From a checkpoint of a small mixture-of-experts model trained on Wikipedia: 39.9M parameters.
Below are experts of layer 5 (counted from 0) of a mixture-of-experts language model. Rows are named router (the router's row for the expert), down (a neuron's output weights, with its number) and show model dimensions 128-255. Each number is 500 + 40 x the weight over its row's rms, rounded and kept within 0 to 999. Numbers have three digits each.
Before each expert's rows: "comes before" lists some tokens at least twice as common just after its tokens as in all text. This comes from a sample of Wikipedia text that the model never trained on. Tokens count by the router's weight.

# expert 5
comes before: "0", "1", "8", "4", "6", "5"
router:415467435424517528469490507518494454460576548417498471545492447500461508511508494570481533451570525527481536526518441518524499466466513454510532487561465550425513539515508540524439425514507565516463520515513501550502512478520522519482497524503459471432528538466533516517513491529520486575480469546421551524526529514531543486513474523464487541421535543540450492516435496486464465426559
down29:442503505538532491477457490541482591419545456445524527461409516519464489445459455370485480493528450546515514493486510489448476540545470536503481541535429523532459603561479420388545505495504470507543518439424524366568523502523510526494387471523479520508505492478468538520514474521524534494529441547465499492521470444485469494484479546420509473533456523456503504489531543535523510469562
down30:577485645516521506483539516508433496515560532468459510556483511556543542493447511517495575483576554520448488512455512481465521555536448454485500505464521467475549403481466512498536474552482540539537488515575551522561544512588486492524491462527522475517538391563519553544499542549533526534510518506574546550502493523493461440487407547465527505585475482513519542537482548513475480473529
down31:469505452527442548488581564495509491500553559527492538534524519504498476517470439464574500492570474516582490477447513497568550486464531542536520547469479487468539515488535526447569481553512492486508444452525469524487508501550543483570514465460497492524510503508508491491497482538413525479509505411444474542493537574521533539539423563522627493526503454584453451484513470539486491501531
down32:487547571490501518542467463551553413475460472463463513510464514559494438508419510549495539514534548485525495533499545499481527429441477491491451471426549492513515524541577560489518474563477554449526423494574477537466530518482466547500540529469470513474541438561491493486478540437569450508459577482577545498488520502550392591465538512506527498552470531514458425478504521519539489530485
down33:471504435532526532453437457514492508448566489529460569497497525528526476545456453501470466527471574571457445528445509389470509432492465513461516494478567555449532558473481505465457491590578518531522494433532528550474511482523461498452490515560538462545434380497470517461487486443489518484476464488536428470472462465555484453524478473490486566503514550456507466488589489510406489465405
down34:475479503538541533486540524598508493538526525505515489542542516436591491508496515475492474569516372489501520505473545535509494513457509543521529483436459573491460553476481491492517520499446518444515514516533516486454501521488489563558485507544530410512525444501532474487566511512506501454495491442541606524401548526488496510482553476548576510564438498429477495458524449571523443527522
down35:477489501537499459505571567518513513516551511494523491483503572539496434582543492444477515502415522458542494497457467444514498482522577488502598517452581534500484520538517500474498465505512495555504486550507491566502473528537537606488541562492502502523500481514497478572466490502499493565500546560520527503481498463501517496498519536504461492493545435466462426502514523475423456513461
down36:475514509495502411461556509459498485515514491525495489415549477441515537495499542488510476443595494532521515550489534513505515519464584460567473504503510447496526482449560532494538549460493543523494531495470465528470477463530473519501488492546416488513539497534498562514491503435568498521484605465491488525502442461584503452520528489487488513469513436470480477445443526542485520496441
down37:513490604547458543509460475526459463483512516499481466511549503454498581513501525459460468515510521467509468520503539564483543460542552551471632401466479576515530547479520522495535476499464424445540564476500488502473461506568504530437483445471548538562519491512505459432501520443447486457456512427544526569449500530574454507519559406456489474509500485528459476455432465501484391523469
down38:529500553511456528521515423526465535467475522479531502510513445461459513489513513520448493560537511462486513498552486555535526530550441488589475485484502489494437500433489514480497479497456497468553508489523489516554487547553493413456514461467584521545513503561514544498508491471490445420450547503490489501510428495467522541462498441427525442504525581469494435565581446551523531530487
down39:541533565513492518498478501541531503452449548444484517417548559535597503506461511413482463519483441542491531483548492507440508505510478521465510521506472495466509454489531529503515462531534520494541394485538531518525513517457550491449512452652484544474432506540462464564502530505480453549531539498516493499406511493514462552456524445440502454438514473509523506495475460513462464505492
down40:515491476501519501519469441566367547492511527455530475486410485549479475463474518457485561486502522491587488521497517467513455500562525477486439569460508533438479530550460504438528432517519564469555523499504437487507491515510503524483423450455529506511499520496472540486542437510432487418470441477550478476555481453555499528526485476527568498509481507467463460589470549501478455496428
down41:423500542560460465519527522583510561466512403516482490484442512478486486497540501493465502491504480403493575533482509493502546454509505490424569542460557552504529531461515492556536516495488480456440475517499487492508489555502472452512473469527506549495522414463529448534544493494516597507539505537484509488524529489528509548529525497509535421543475464451473517483519477477501475517506
down42:509454493500579487468451489559461513490535449515533555528481471419542514523490479427447430553495541467463451506496512536521526589489514453532448445472528526505478478561528522553536513470508543547483424476492496514495491520513538489447532494490535540483488538446584507523503418476583462538497492508419558517489470513443472480547532543436466605445540528482448485516511527439442505473498
down43:536532483480549524498532475482465517459480524492535465461481415526467432559525533498486469493575513512511469434584451466495535544506498427442525506399465479482530567435458474442480502472475461513612506573457513565550502502461537455527460496460474567537546486495517490476511475579550447558516534487495492540491440444389490513514487539483516545458533509536499501541532418502492524544527
down44:441515456449521530402452478517583527505532457406451508492470522477509460464534489495458500464454512515580486486451461546544476511494549529525472483452465495537471553504506495452506504572486431450549501417497436507474503509451482539519513514441478527607474501554485493503496545491542464525527497545446407524481513489461392401398544478482479497531516507566556476509488478526516479511499
down45:472485529446447526567519484581526598505479452448482455461544475475545545471499457541475477520550573519500484481549561572471442535534467499527517456463505580538512544464515502496475524551483494509462530498419513444556539544497480506412498554446478454534447469472533436525484499468539528507514465505492543498502441421440415539516469515523524577518478503552520570549523518530530558506505
down46:542608474478459435516536488504489449506483537545455425483428493499524517510474517498523568492518464543490480499507535475483498475550560466556562485501482454527561533484473515536487481538480482492555484516481496520505388506399499480516465509424506456503478495445538476466505519567529480477512455539584470476432465528515488478510533514566502540490504446491502595478494495525576447528488
down47:505451421435490528551505537435521502482551522552458522523494448558522526505496401530487477435477532502569462442505461492521485564509435476497519485489475491509459410489569479426524549480500481494540449467448492540461491477544482483488530500509477442484508598489423507399485484564432573494531474388470458391523512508518547503556487477487479455475470567511471547447496439472499500532468
down48:515502475505520486465578501506511552502426569448514464492434491446488477494503462586471543565442506554563473462544505476500492461376463493541509508467509538428483567519402588581541482505507511486503526574582473472532548477522474526502430478503554478486504490503440499585513555478497492477527514483503509518484525541477517513503484495550500479429492482510475475512507492473520522497496
down49:474536512526476448449478502459541543577543495446501503397490500525508479443539564456460480553546497506444595459521554529505458495427542529482514540474468493467477467469512499506488555517463451500525514530538466521497534539519536552567539571490497538483546441514473482550459596471515564450522495504464508446506483438453548449430547560450516469498529499539500523530460513517512538441500
down50:437450477491533423515402535429541487513450570533486485472446539551506529447516525518633527425496506423500581538535462513500485526478526539535539497456479466461539452570487578520527511534539544522531548449399523496461390495515561448554478545392505516513440504509496511515551500541478473483521430463480536543582548505584488501512523584514471545514494519500610467541563550444434470490453
down51:502512455465478505564565540443477511475486427476547489500471496505463460499534561417584559510492487528552535570521485499527443652529457512541498542496500446457424487541484581458417520466483406523505536474556509480486495442522525525449485535480518520531502435517539467529491524482541526518445504532501519456569479469495503507554424517439476447558487488473527497531517465496450494519518
down52:567559524435499531494471494522445532461514482536509543514473528500512520591481498503517496529563556496506506502481450455423451529500579425548461470448533538513463498469529497500473520539480473526523509469524541473534487518519502479524540558381545544458538462461453474517521494495470543560474529452498500497433485458523504560531497569525514487499502503492556541538495521586474517446514
down53:480488498513542573390502510492555408578511483423557551503490526524470547455477455503483562508556500494445462481503526435456498521545537490460452557527497486446502475532476494509524448496528471534547486499513506463504506539531465483511474536481485483447523503500460544499507490479481545531485519434558529545515474450512508521517531450501510490495514437507508506580564544472447573545459
down54:453470482536553486418485492592492539555473550453502519435390501471485533488447497524530472502552460469393467544553527504539448513467511554511448537528480482447456499540424506554470509507444395555522512508571447519516502583473452416516458529513493540528498545544495536473528521532515466473450562460509482543476430550548503521538467493476561485511490469542483510549439516526449415424494
down55:477473519500386483530591491424566512534526531546496504478490485560473523487517531522492516467587518504451537512459446485493459513490506496510559522446452535556549528492446482537498429466497585507580516527488475500509500441430544478525466480510417491525523508537512512433483513511481511509493527487484506482557489547515435523469603485522614596493450531476476578522535489479471492480478
down56:565524475495435510508489496600463471525498438501467437568473538544544502480514530534581459478470486488532522565542521544507444557482486471517534536419521554494434517447483539536516601519473470505528462472507422498496509535548447518551526488476495486500407468503487530505584523468499470424523521492435580475529464473485459514460418533493470527543490464498527504546490516490462515480444
down57:541503558500536475447497480525480546457513432479543477487470478501516486474516543559515514441559523494510568464504487572525460502520492510513584539463429444417528515559604515484511506473526536546541449493635501502495582462479489565469502532520485456492469470529522448508532504503502487479538507550512458539534456456539525426458493490562539492513551506482469486517573486589502499544459
down58:529506502542555585509523437508431550550541466561456488536520446549496486530497515438431521442521461502424503517515407495531516590463505510503496566482485483522544493483416525491530533557461565475471536435467463485505469545499553483532570515484549514486471579423531406488511451416519481544517479452468534523560570628499511509464468470495519510542542481497487503512540522534546441556449
down59:557455481542514504540512524550576524482554549472481532493500433520590484437552548500505483477511459490524544450535474493536497459476481491533450470518510498614451527554470475485519581522563436542457550481546489491456516504477404539502446489502508510471537481403530410497494434530398555506466489494529521499455527482497580451453491506432518563536518559457583482506544514473506528443493
down60:450552550419555491538475450537547457519457499449521560524508498448426529517481455482444484505473580476485463563445507480534550526479509508525523519491392500575600446508480507501475531460546515581539506552412488545542521473522455556475464580563503498564587470485463369454436465490473532510443472578495490520523483481487450506422496595512542507534490539547526518556488464537483539512517
down61:526581554491491453592623464526525389584576479528392546521455467510462516494512498435497515455542457526569484450438456466491440518496521487492457546520486534416523519533421477567545510539544463540442519447410496535520547461517508480539532516461480518510479497521486472515445504557499505518489452498439497473587510517535517471519498470506504455453546450456526429527469486530451532468547
down62:544474489434474463442476503545435490474448566456513428484502507503511452531527532467488430510526529484471517510497543438560460492422484549481501495482571506486459511421490519463627472521481531500478473536481483467504473511552510513521474555552548493566470519488469509500459476487504564523430528544524518513479482506497516522482528551551517509533485486520483508497504492569441432527451
down63:509522530511494502456456523454473550459454507480523481528443500558560531512518502486459556506548496492432514591551499502513455532497541549540466569515514529458500538452459516518490466526489507518537535463576449506487492551530472522527516549418473442524461505478502466486541494446493520461512479477464507470508464525469450486489433476505505528442523542615457501473458565545470405465467

# expert 4
comes before: "1", "2", "3", "4", "5", "6"
router:477433507455490521420464518529515523468577485422454473544558440543470484549503584507456520463481513481503463579564450560499489539469493494482529527562470579409469521544501590492431487512533543504514517500517475497466569532482497479507475484506461501423520478430496513458528503558492446531543516560507553527465475506532537519424459493471511564461503538559452464526535510511425462475528
down29:499509474492534492535529512527526479500500521470564518481544513463460589478537495485554592441527417517454482490433428460589451475486483458494477490538551516544524509590508567512539548492556499480485507490484457505526472502509562511560528473527466523429524519499533524474476481548510580443553413579533525510531562392524534593545489502428492471514508465494532564512548475470520448387505
down30:467518465490507487437478512496501500481550469510499439534441496510490516464521554517508517499436513486522574475535464479520505488455563526508463525519372592531432539417587409505559490491538528418485480546485476469523499486507502533544453563458493533542533532557487507477494465465538482467492468453488468508479462473476521496449613434504519531519418500482535497522479488444461520500509
down31:547470505560493507532497525473517500460502503578502467453460533510561514492512497532497496530541462555525541492572522511484510488536536503462493587516457562475533448531473495518483479503553474493572534553579532504483571507448531469570440463454499483482462432481516499483484513511592540473568540533477485490537468494500566528495511539486499471565463493576514465585453504438462502508511
down32:445470596492492446495496435521444483520551393519505512511455522453472461511522458525461499525550486495513474561500491413463423549470469570530454546482520503530459605540478523521522454482519459532531496521421527536418450520488507505484447543484465419475440540525529478530445487452564408499515465520504457520463462554471529520464476511510588501474473534432569546523498525437476481454469
down33:488500548477528559523430534528453517424530487503520499503536466507466534506532530497479515495523580521517512492541435536468561490509519454444552535475507434566465470509560461561532575485491426426472473519535504462465509462572533530509535590468520484444499514435499465520544566514487501480476509391484454469515596550526521395490423470466465495490471450502430566513465549491461449454458
down34:545538480549672478408462450550515586540439505476468475484508480551517510457556451483515531472458528439437503396520424496520518587555545442507503475499499505457514425540506510530527563474503502476442455498508533547628534500532501478551499470523471486507501540539495493489488499499489520552468465513519395543536488459500487493404483529479504431425492487496433440555529432471488580549557
down35:584523541499481405501558513456518512485443490547465495424527456516502475568523469494500525473490535526507498576496439458503532501544547515441537534542499474583514483484554561488480486442507477505458579447492472578545545509519476453531552483530402453459582495479516494529483510548459517511500493628547433513511565520544409478526491487481538565482533514550581448507594525485459554489468
down36:434558472582513501489506436534508486493519473497532444488495500478511496506499476525512433431508516528510559437464475539502469529516479551540522611436475486555494504499385570464510470515535511494429436500497511524560531525550514411499466486521503418466414481505509494458508477498518425482506519508555451457570485511566494507556458443508506559550478515541435537540476548481514517447446
down37:482541465450481480427457481459550505467497500536535462506356554495460548471522506501565492481476528467492524499531501548506537545512492509503488519518463496479469538472487467478469475523548458507485498454501465419512511452550447502412546517519488473477486539457521485468551524407444451605541479474498574462480466507515498523516501472586488514493432589477528457524384551495553534511541
down38:411438477516526511458458531503505517496524488496519482513492449498523531482484490492471489447527467494536578450529589572438517517547432497489534489515520469507501468428473515557580544512470491490456479520514511506565531476465513514452526417492444509473525458566511477438522507574499538512498532499512553513521525461523495517505481514476563495528473498501571568496500488462433480538460
down39:420505507485493542455515517537541498536474499562489463500444557513506553499519491451445519477391520496531485538555523555497490432519472530457468522494450452488420551478466464471520570510457464634518539552479528578528447523554441536446451533545476510494492474535466513490458441488558449559526472483586454476418480485491521587406480544557526464440472502464519437496602530480552506449517
down40:530565452492460556469502523481469456490566517521486449530488533519510506521495552507535548533475500456495521456459498515425472523501490500494501519455480500475446504427476475477512519528457440541456480470620534470483534492507497393555473559432507435469495453508470500502509470510536525529494550473515468432507591539504500455503564492557443545532562504602473543453522473514479490433476
down41:525555532478503506480526440482536498480500461473487534567441519495510440408424483487469462412458421467481534555456552499486491505462548541518517497515534446554522504514582458499556506498527546480448531443466535486466475530472499516462539472495460524458493623465501543555448489496467432497455520523414413539526551498530535409511532499536484437470561444594500463523496522503568479558479
down42:482421474526554553433566486521516493473495560442533466493512506581547532438562515416519534558485485506503456556533576494466484503442445528537483469470399485457489459477497508499571553484438493540447448435444517447516528486497505496464475563548470417513555492596491541450482482546521461414515480496466569448517534429483454469472506551501509516610522480488464475514490482498489450517529
down43:541474575494502498579507504494480516524572517466499535520457519422404564491544503464447545530513483417535395475528510496463452613544454475464493466463413524470460469588539551456505533584444539526528465483551464572498428461579517551480508506485537487513468503393481490443451457539482489508506553473570506561528424469506534527433461533481492471447590501517512530516495471496512482525506
down44:571428553480494477545452418547527555411449481549464517462505569540512476557586552506508532470485544531492539437477453460482502394527447514567492514522422538500456459475573461513497510519485443490484561421503543457505483486568535406528498509484536548523514511449520507501482523500473507503512555459549515416513548470582558453426523454499504509542506524449514543518451535536550525495472
down45:510489466558523425392462489503481470464461562565546506470435477523543524544487484515500435477504557502493486545548525568517546512498465487484472502462455452530469489533495517535529463582503522439436427500487451564413456506442486446532463469499543511539485508492495460518524553512521529568540527524500447495575526520514470486531450515536499553511513566482516447530444532529539480486495
down46:486566474450529535492529425479413451497484441449565537486498547410492496529508529437501520579500458478420556471458502484479522475541451451554551469473499465558608555513507515522488456519483482554452494457482447570539541484434538540462516508524596549485504502517451470493455510455491439512564415526502465517433475508591530557509640491535458474529484481455551493459498584499559497569548
down47:448525550433495449532515513448558472573517531576507486495485511474496551539522600508490550584457461473514479529482496487533472452503565565520501495529460490547524499445397511538466472513617461560525469519433511507512556462511489512518525506429499479513528480427486543473525575591548452509543536467439507453469500481429434545418515463499504492510543526531535494480560581524484488526525
down48:511505466470460552574484524502439489464520526608493561522514495550502544496574419472536538566555510514502545443544464538585493536524496524447543525437453516528562557547540501468522506498482434393518425456456457507472522490482456457474493529514468481516470458487541463519453466542466519483489457485466497468554489508515414565531554503515485535559549479491535474482556476481526529378425
down49:519536471481581461554440439455504459547464513533538555576517496511515534545530527520509499499458528508522455495536547491469517518521486441452540443557470508473476546555498486426526502451560475532517519517530448441465508470470413472463457530536496465510451419569449521444492604454492503471524471490516475539531428513440477499474535473458480455529509445561409490594537510488486486502481
down50:469531477534501441477566549474485500499490610538483473536557438521497520462494496425497536460507470488476465481559515513522505539448465517534485457473460465434537513536495531548564529520435480527503566491490504473465610496541515560473490455549471503509556440496507476474521504557496513500568465415532524440506517561552619549507515517492513488410459438418437515502465430521503524522537
down51:483533509492482503513461484495527529567496458483492531557591530497432452504560512469441451446549509448514508560561547556505493465504526451518533550503537469489496505524517475519573435480548446532484506523534457529560507473456493562464511479508583513461499492441528485527489503469494525480389452524477495524617575482500486493515549503459495528503508526480526543527547440536506550447485
down52:539478535526518520546586545494433462545506503520449489529525520499589558468445572501546512464559440514510508482488519528498503517534485469505480525478517486511548466443519496554493532480555497520454502499489545501482511456483547464577523493515457439450513496481507498465530563508469600498461467535491474500605542542518462494547562551477462526504439455506501466470521498546526410530570
down53:448503512442489507503504456491479470460572499640456586456483585530496467489495486519442485540517533504516486560500547502515508518483477568499426473418487426531508505476528484430487514581509521494455433608541524471492495472469446485521467510486542495486526504534507517537502472457545538499602465531499497519440535520551489520449497554476525471489500475492525549511504557474463503511462
down54:528459487530444530493513526475519472468455526535458502486480492420478577470507548500494560497530487509520542518488400534473590465495475473501484515460476460521520503464538579492496507438483515538483488484546492522593471465571460496455493477486413469586425461531523474524519533500528531502558481494519466418502542558546456426552489484457530511498500480470527478550493496500511429458453
down55:536501446498544506492463529563519518494468482473463545556469535525496473530533514536495435484474595506555435535428490522504540536538478471512466571427551483465538543553471552494435516486498456469481539500446510511476543481468439472503534472542485553484489482506502498503511474445476415490473419477459499436518458573466450538502464503534499469498521504480570497518500488520514477433505
down56:507516500548482504445458446454533508473553496530509495440508554530431492520469483439479422530484513517474490435502551578485416505447517494471506481584557493531565534479534458533546468581585461511547522467465485492504476522491503465502434485565469496470449473500499531523521546465514495537495492490538500521448450558524406509436508483594487449492451542529566523493430486436529518499477
down57:496470452496538571493545517442479499443459489440537544491496407476527494485505494537422448466502424556531469442493504531526543528493468503528566514575514477445505460420586484488475454450482528526500543519535497453503496537579456483509497452579450479541466494554516513520440442512423468507489542464511502456543453514504540509550516490469572502444488561512432489440462499475532477468473
down58:461607485465502524512523477454548490428564472499527518404554486505521547541528508516442463498564493538557417599530474541547510420453463446473438553579464505505543484501441495470505442413527545510520552453504489506529495474445458506429536474487524518490528465532539475555460495491500466520440561458534512542473485472508550476522458434487505442449504590509430446478451540443500504458559
down59:504467588515548516551455477500521550508585445442411435437443444514574471452546449555470494526409522501485521463508487475542523542532519449466465486524488486419371457511543550507446478440465539556430557512540449537459558519444509460485490468536524544496484501454538477446459428501499517474487541615594503504467510523489463469480488544528552451503454484525539499518509503564526515522473
down60:429501558566514568489481417469508449543453470521433507477443494550483531517443495490463571559525497555521485520551609476434504418527510506481523483466513454489455418488475444473471458481553484507486530515442504501524520503555477455484536469545471502526487492465518501515576507489477455521556467467558501467487545439537472479515498491447440476446483436520508462499426523481591520526456
down61:511511566493473498505510492561461504473578455481497541489420464556526468479477495393479520497481494497457444506457432433440501464490493468529434477516454539495585559489450479455536525558469477500535518514521524557541557462524457509540468488460498495544450460534504467556496546445543552432483537465471540453463538544548472556486581485487525474473584531440552572484448447453441493535567
down62:542488437596471501500474510470467484458531565536482429517497511473476499520445489511509503458544504543524543498582516528582516491533461493504448566582491423522541515460438499518468472449507477511534510549529517559473486453491533559501496495483463471567515538463466565489487520467489437451476471504460554538495478539483511457439533496524497501551529512421484490553511564485547504474438
down63:473510480424515551545510479516556514482474568474514438499464537578431425499494492478509574445540573560528506542565498508486439482531529459476519503497471469496519495521448539474594445498530521512503532496464529461547529465553443451503545485528517547443548481566479477423486484472453554519522502482468576541481545493523453424533454497594558450491424523452540543566548514511483497543495

# expert 1
comes before: " ", " P", " S", " —", " N", " L"
router:472483451457498466540533504477487471482485483427500490607510486499475515540500609518446508472544496441480518498460465546560446513475544477495486492520500528454525503497493509510384492492459606518495496470555487558437558466489489447482510507480499489460542468487558474488486482626523489554487446576527505491472463537537542511509516525496482499480555536528487473506453458538498458438511
down0:543504567447526549529511527506485488515479516481479441511454536534441534549509527473471457523533546564551482472546497518450523537493501468489480492582506532490481508503498573548547530461532523526453422516482536466554538515490554505443540545562375491560465543480449448560457541458465479479517503463549493581574512530487484526515513544493509512382532524501520507501548477512498545505473
down1:493532498457526484497511486562544411469480460623461508532455463521503480474402460502519477515528466464488532543553484583518544470501512466571529509487505462533498463447505497521560515509530584508572517541482550542499527471467474519492506467471578494502526510497412481502479475492481528570515571532456510438493542437468573480492471449513498540520529527458557519555502496550533497422451
down2:539496484533478425470575488520505624446531519474497478537491554541495448567528497499540536532571423526525576424450483506497521438491568430466493492527542590491558488614472466520478527538539519526530468548551539452422501420517486462504519496466441513484516555512472519506523502558451494520522527527512528465507505526476422468542602490460458495495462543487459515552483464498463506502534
down3:530537534518540420540510487386533534487540547507463438494557423494470484472521553449505480531449453491548447507500450418481561483487500473527520514571524529528556500467463591552533519450477466485477490458555486524523516461495517411544529536525485503556520566519530433463474563497442527546451498602512436521468485559544508443495524501435522569488472535497530453480472442518562450496526
down4:552502464476494488538489460526456452437548407555457530557571542551452529478529480535485545516546491566539517508471473480450540522523446513495480542515459464493519409464493453517453441430498519505537510431542505493497470488485478565502473479530463507482485469570500462499473509539415451508505539524510486435602543569511472514508529452455442581553397446474484548508491419494525495509534
down5:507480559558471596573517522533412489444498527559513502553504499520459435580516464492475504504528546471490465452467554513524517512480534508499506502538504475481489504415498461468465475572498532479525486564534498482415455500550573514531525500493518524509439501461526450533481468580460496444476513496507494530547479509476563498448511481480495470528516431483527501392476486449399555526479
down6:538508482514478538409495484486489531560530485466528502566532460463508549560570479554541509489535551552507563484516476546535514518457493488484494515550481398512528560517532453471504525493510478470479414394521511509496529519517490542427589476517482542456516462326459550529515492438573561526492459566472515481451543520491403524467483549555466566506508561462517478424500521455456481477473
down7:493508572450534457502506516553529537483566484480513440491476504502582520462450472509566513472497550487557500536461498434575559533546599482562497512499430518499491527530548478488475402520504514501536443416477496460465525494513541537501449490501445516492538448475483538500487546577477558495540522563482576576523500553530483549569477486480447497450475442525506500552468565510489429489530
down8:557565511586475437504490546519591476481508498507534487541448486519539559538476528499523556527503515484474484464520462513502464477540545510549599548533443500477534450478503496486524453489537473561517506435433533465536555443531499516509479501471554453529520524443431462578455517458485510509576430493485490514514493506486536464466546518492455508523560447490465537483441495445539446523512
down9:556472482511548541486522543482570512517489495525476539462474576522487516474428475482438477573497493509493432485499529484476513506512455448473556543534456499475464541509476522529462562562495485544529522484567549421502442519406458472517439521471534516515541478550560512471498483459514482511469518464526502517504586471508526489524548570486556537507552510527475511496574538444495494546516
down10:467537591524557541490595554540509507453435512540487493467493555495550503509556470438492473464517544427489435608429548551536466592492475493531514503550524471475513474486513448496497524387472496483482508526436495514520465481488458554443466570580501510453594536500471484552473411528426511449483456478491505468479372528445487489450538472452493469438446468540489460449497508577531512563552
down11:503453571464514487556493534580504473479568504526525458552432499558535453427470555533508493500419517528389537522464494499489546508434464533570506560520487433513511445460448532489432522479484531537561498566508549507491548502513544543536531507430481453477484534465516493516560499477505463413511527462424477471552508498496555566529509492449496471487533578468497495493486521533500521541516
down12:533524519529523548490515471460469526528441449497498517526489564485506511533477531554422555508518543495418528550450546460506453545484556479528544542462525488484451472604450517542458457491534541500484628445565525530447477520487504518535544530538482556455582460505546535480520533475514487497527494530521516440456517546578458431599555469462496519481459481521557436472489604498515542493499
down13:452498501475507489511531490510471532432526515482470466488593488534448532526498434512522604489514484470507496478421562482444550626437408528499471524499504500544467525501438431536514601507482471525488509521474470555472485547580539496479545448528485557552527592517481520522546529553427552480506511552413482502564525573470543496521504483534545550518528462466471538443587560512512469515534
down14:578521483524418545498483505428454563530486529516437495485532484491531466516503513541441497625459492551551442523537475437467470465542382441516478538509504598497536483443510402586501464506521586465540518499516483434415455538475453473556473540572527521463543490525488534549539527475534517435506506541477474501604433469475482558470499545473518483480509475527477472559545538505588515580519
down15:571518496525509549496489496460532565557585448497487430520397466473480498518498561430429479500480452565473441504506491477443497411536483550498565472494433490512445530499583566451440539489547521471493491474539502498529536524532478479558501466487562533477459492471513531500473471526612513396542518475509422503499618483496584492530487426553546458554469461460533479515489498479566547530473
down16:426559504506479493516588441535465492565476503504494508522495540544475467472553497532502447402581452481515385507532518591464501492455501486491489467514486482505441489564570476527543491522482473499516487521528500548509517511495581501470418455551482393507496536528481464499514484560518451445524467530470536539424487539507433457546555491555459572447566549474565497541516494493460524441535
down17:488466515536466500474477512535546508505460444440494460548484463555492560534541536510583467508502471508473493565525492520493534480452442513488488471500511506435494458445480495465449438466450522471460519525562504525541524519429607436578463490462541483482448364495477500415536457549458410515513463441500514461560442534510484505527507455494545529527500527407428526522529473494493520534499
down18:496572507531533405482539444522519533493524507553422512547534507423442505461558543531514489514578415469476506503518529505524537538490479545494469522538435491508451453452474419532481528508526516466466428550568390463527489471530508428566431515505535521497523492552447457488420504490554535469529488390535504532460442500517428458473521557519506452455555484547525503475489539444459429574461
down19:513485587557479465476518499476535489544458469470485547463482500559578534514538459559541500476601468451488540513496461445442509530550554420484497478498483496543549464469584449574515554463440518536485556447425527475469515495539537492507469546543486498540514484527440494508556471507543460501461479518492471521513487522453526464518449553494539536486406491499468478506566486543483446547500
down20:419506410607462527469512519491440538564532546447514488470523535474548580537520468512511524533564536434469467471496485462407595531486505537494479471524499516539471467518485523552527554497486516497493489463496489528541462453448457482568549501486474573538538502519490515575499582502509511457479525480547526487494428464559521500505515539445512513502527555471557502521508491528497436475491
down21:483542480530542522489430566433494489461512464543516563422516503518468529459486521430560560585528458546585523475503509483515538459485439458487519558460549502537502456552528522437463527536536546534453549465516531500456479505478537500533492537457574493445528502474551496496506472424454412527541507517531512462472441496471450508474439576560525470527494525475526493545539540440540546457493
down22:466505476435464484515582504544569561549516546443438522510461529539467493506537499488570533511514495442544614456567489475458533489489485488440552481469524459504548462533558445457461524465475533469441483501476546537535493531466479490493497470437520485497554541476407577544574433467483604493561509501451511533461494579501538457485438516545495497507516574468469536472464578505490530453493
down23:462486474523484480449521498535486489540520530566468503468487478438465548511459491494476551541459553472458485527434440483455463484494587518498467466527470470586543435487434496444536469474519509499543481556502513477493516529494520454421527582495438510499493469496513485470495464464458507499528454514582450534472499575492543476545465488535499428505538533525425556422555542605554474565525
down24:498528520483530499469514506508447577503462520462504491518455514486579472460504536477482410471489459510522467569521464525522563533551481452476469470443467507483525504477378543465485518460522513440491463446437418523520524515501514457434543504488557542562464462457513490558517561487513457545503510530531452502475476413431476519443526542426465429497508463456444510496490553536550555484496
down25:541546486483496472496516521491496480488482430464463482518418464472500497510533520472471497496502475495414464446548465491475499552503542489477467461477429520369488520550541469494472517515428455476483497395513499521467478548487498482532509491576515552449503509525528486501544472428525533443511546593456454487469454523534508503472534466585555473359439437548532416496501527521570492544540
down26:521536552436496462507465526489506511437546497496519487533520532544468429445511518438556516470463583498430507501466571541489495516526532506450478479531461538506487524567510450426443525455516503476438445469517475506512514429522537509525532513522575552547549489483523588497488537485512503560525475566451513473530495559574514463549422539474466542539508606422511449473475478485449453512515
down27:552466508517461536569562470535447477419473531411489511561534518535504508378546482508514528486482511458464525479540499448483400470467479492508505463515497471540513481503465511520509518532400512538564465527423486577493490487486501466477463504520522552493475483495578373517463499420466529461495528514543535440541467448579489563478545527504495431509486452457494482539487411556446532472466
down28:597551495541494474543520473497437513476488528480578531472497456472479479486573519543530510473490533466508471489536486522538490450469522460537524516490477419520447470468474454434485479522463554515530511467436456484494510535546457540437526578413471487532491523508511498517484464450562359538552552566511553513474543523558508482440461472492526487522490511465518505530587562508533509514523
down29:497516530499549453524490485475561449521504494460497477495537503474490517444606557525500464471501476469522529503592549413518487491529510502506403507464476432495493458516426543480463563485522554475507525527501509546453535520446496498504442479512489445495459486470454542501461428555543495468470479493441499489469467485529468488470489612548527482520516420539512516512497559482497440552523
down30:500457528553532461504511503568491572439502496468492525517486537467425497559499506472491489524465507446479443469421479458524570437483516495540534553462500502451486482580529592452490456504513539506544508451468486465545578520456491570501519432548537512490533499533473555533504536510523508483507531533484474504546523487533489411487475531481497519465477471422461517570445496478513474427580
down31:533542497499469498483534552482476484506458560501543454450497602494449508518446431551531531428485545448521370513506526519530530500470478477422510462486498503528484493472450484463547471511436496514505484487464515553517517533504519465464473435455510560526544489546490527505492442498514558459412497488535567531577544398509469488543529438531502528512449540503445513492485478467502514456538
down32:502483566462484509498501484483453492515455582510558508514538526481527527540530572505500492500542499571499554492425508531464542482548447545481550531562536576458531426464489480508519537524513517509494493494537485453466493477502512529478484527509508486490473503428533542559487563465489529485501460571566490512542499578493534502528402463464481470464450548443501437498566528531517527515472
down33:533525570567501478428480592494520559435468584491495498470496478485549502604520509520529495502530581457495493511515457499469481515551481495519505441502571512535493509509408449455542494559423523455555528485506429410508446413486459444468431517436500493510437466472495490442524535486467537504546522416485482464501510497534543487545479517465568524484482538508503505542543537467522495553499
down34:461540537479532484514497490502551512538510501515485523487563502483525459504512529528459477502497469568516408504512505467417540480501529529453465502491463479483543524431510459561470428536530502496513484543590459520521497485514424518469499507445491448484546508486474553448495477518472456470496371475498536524496513540493496468497502530506449563481484512558538467579479486561485473507520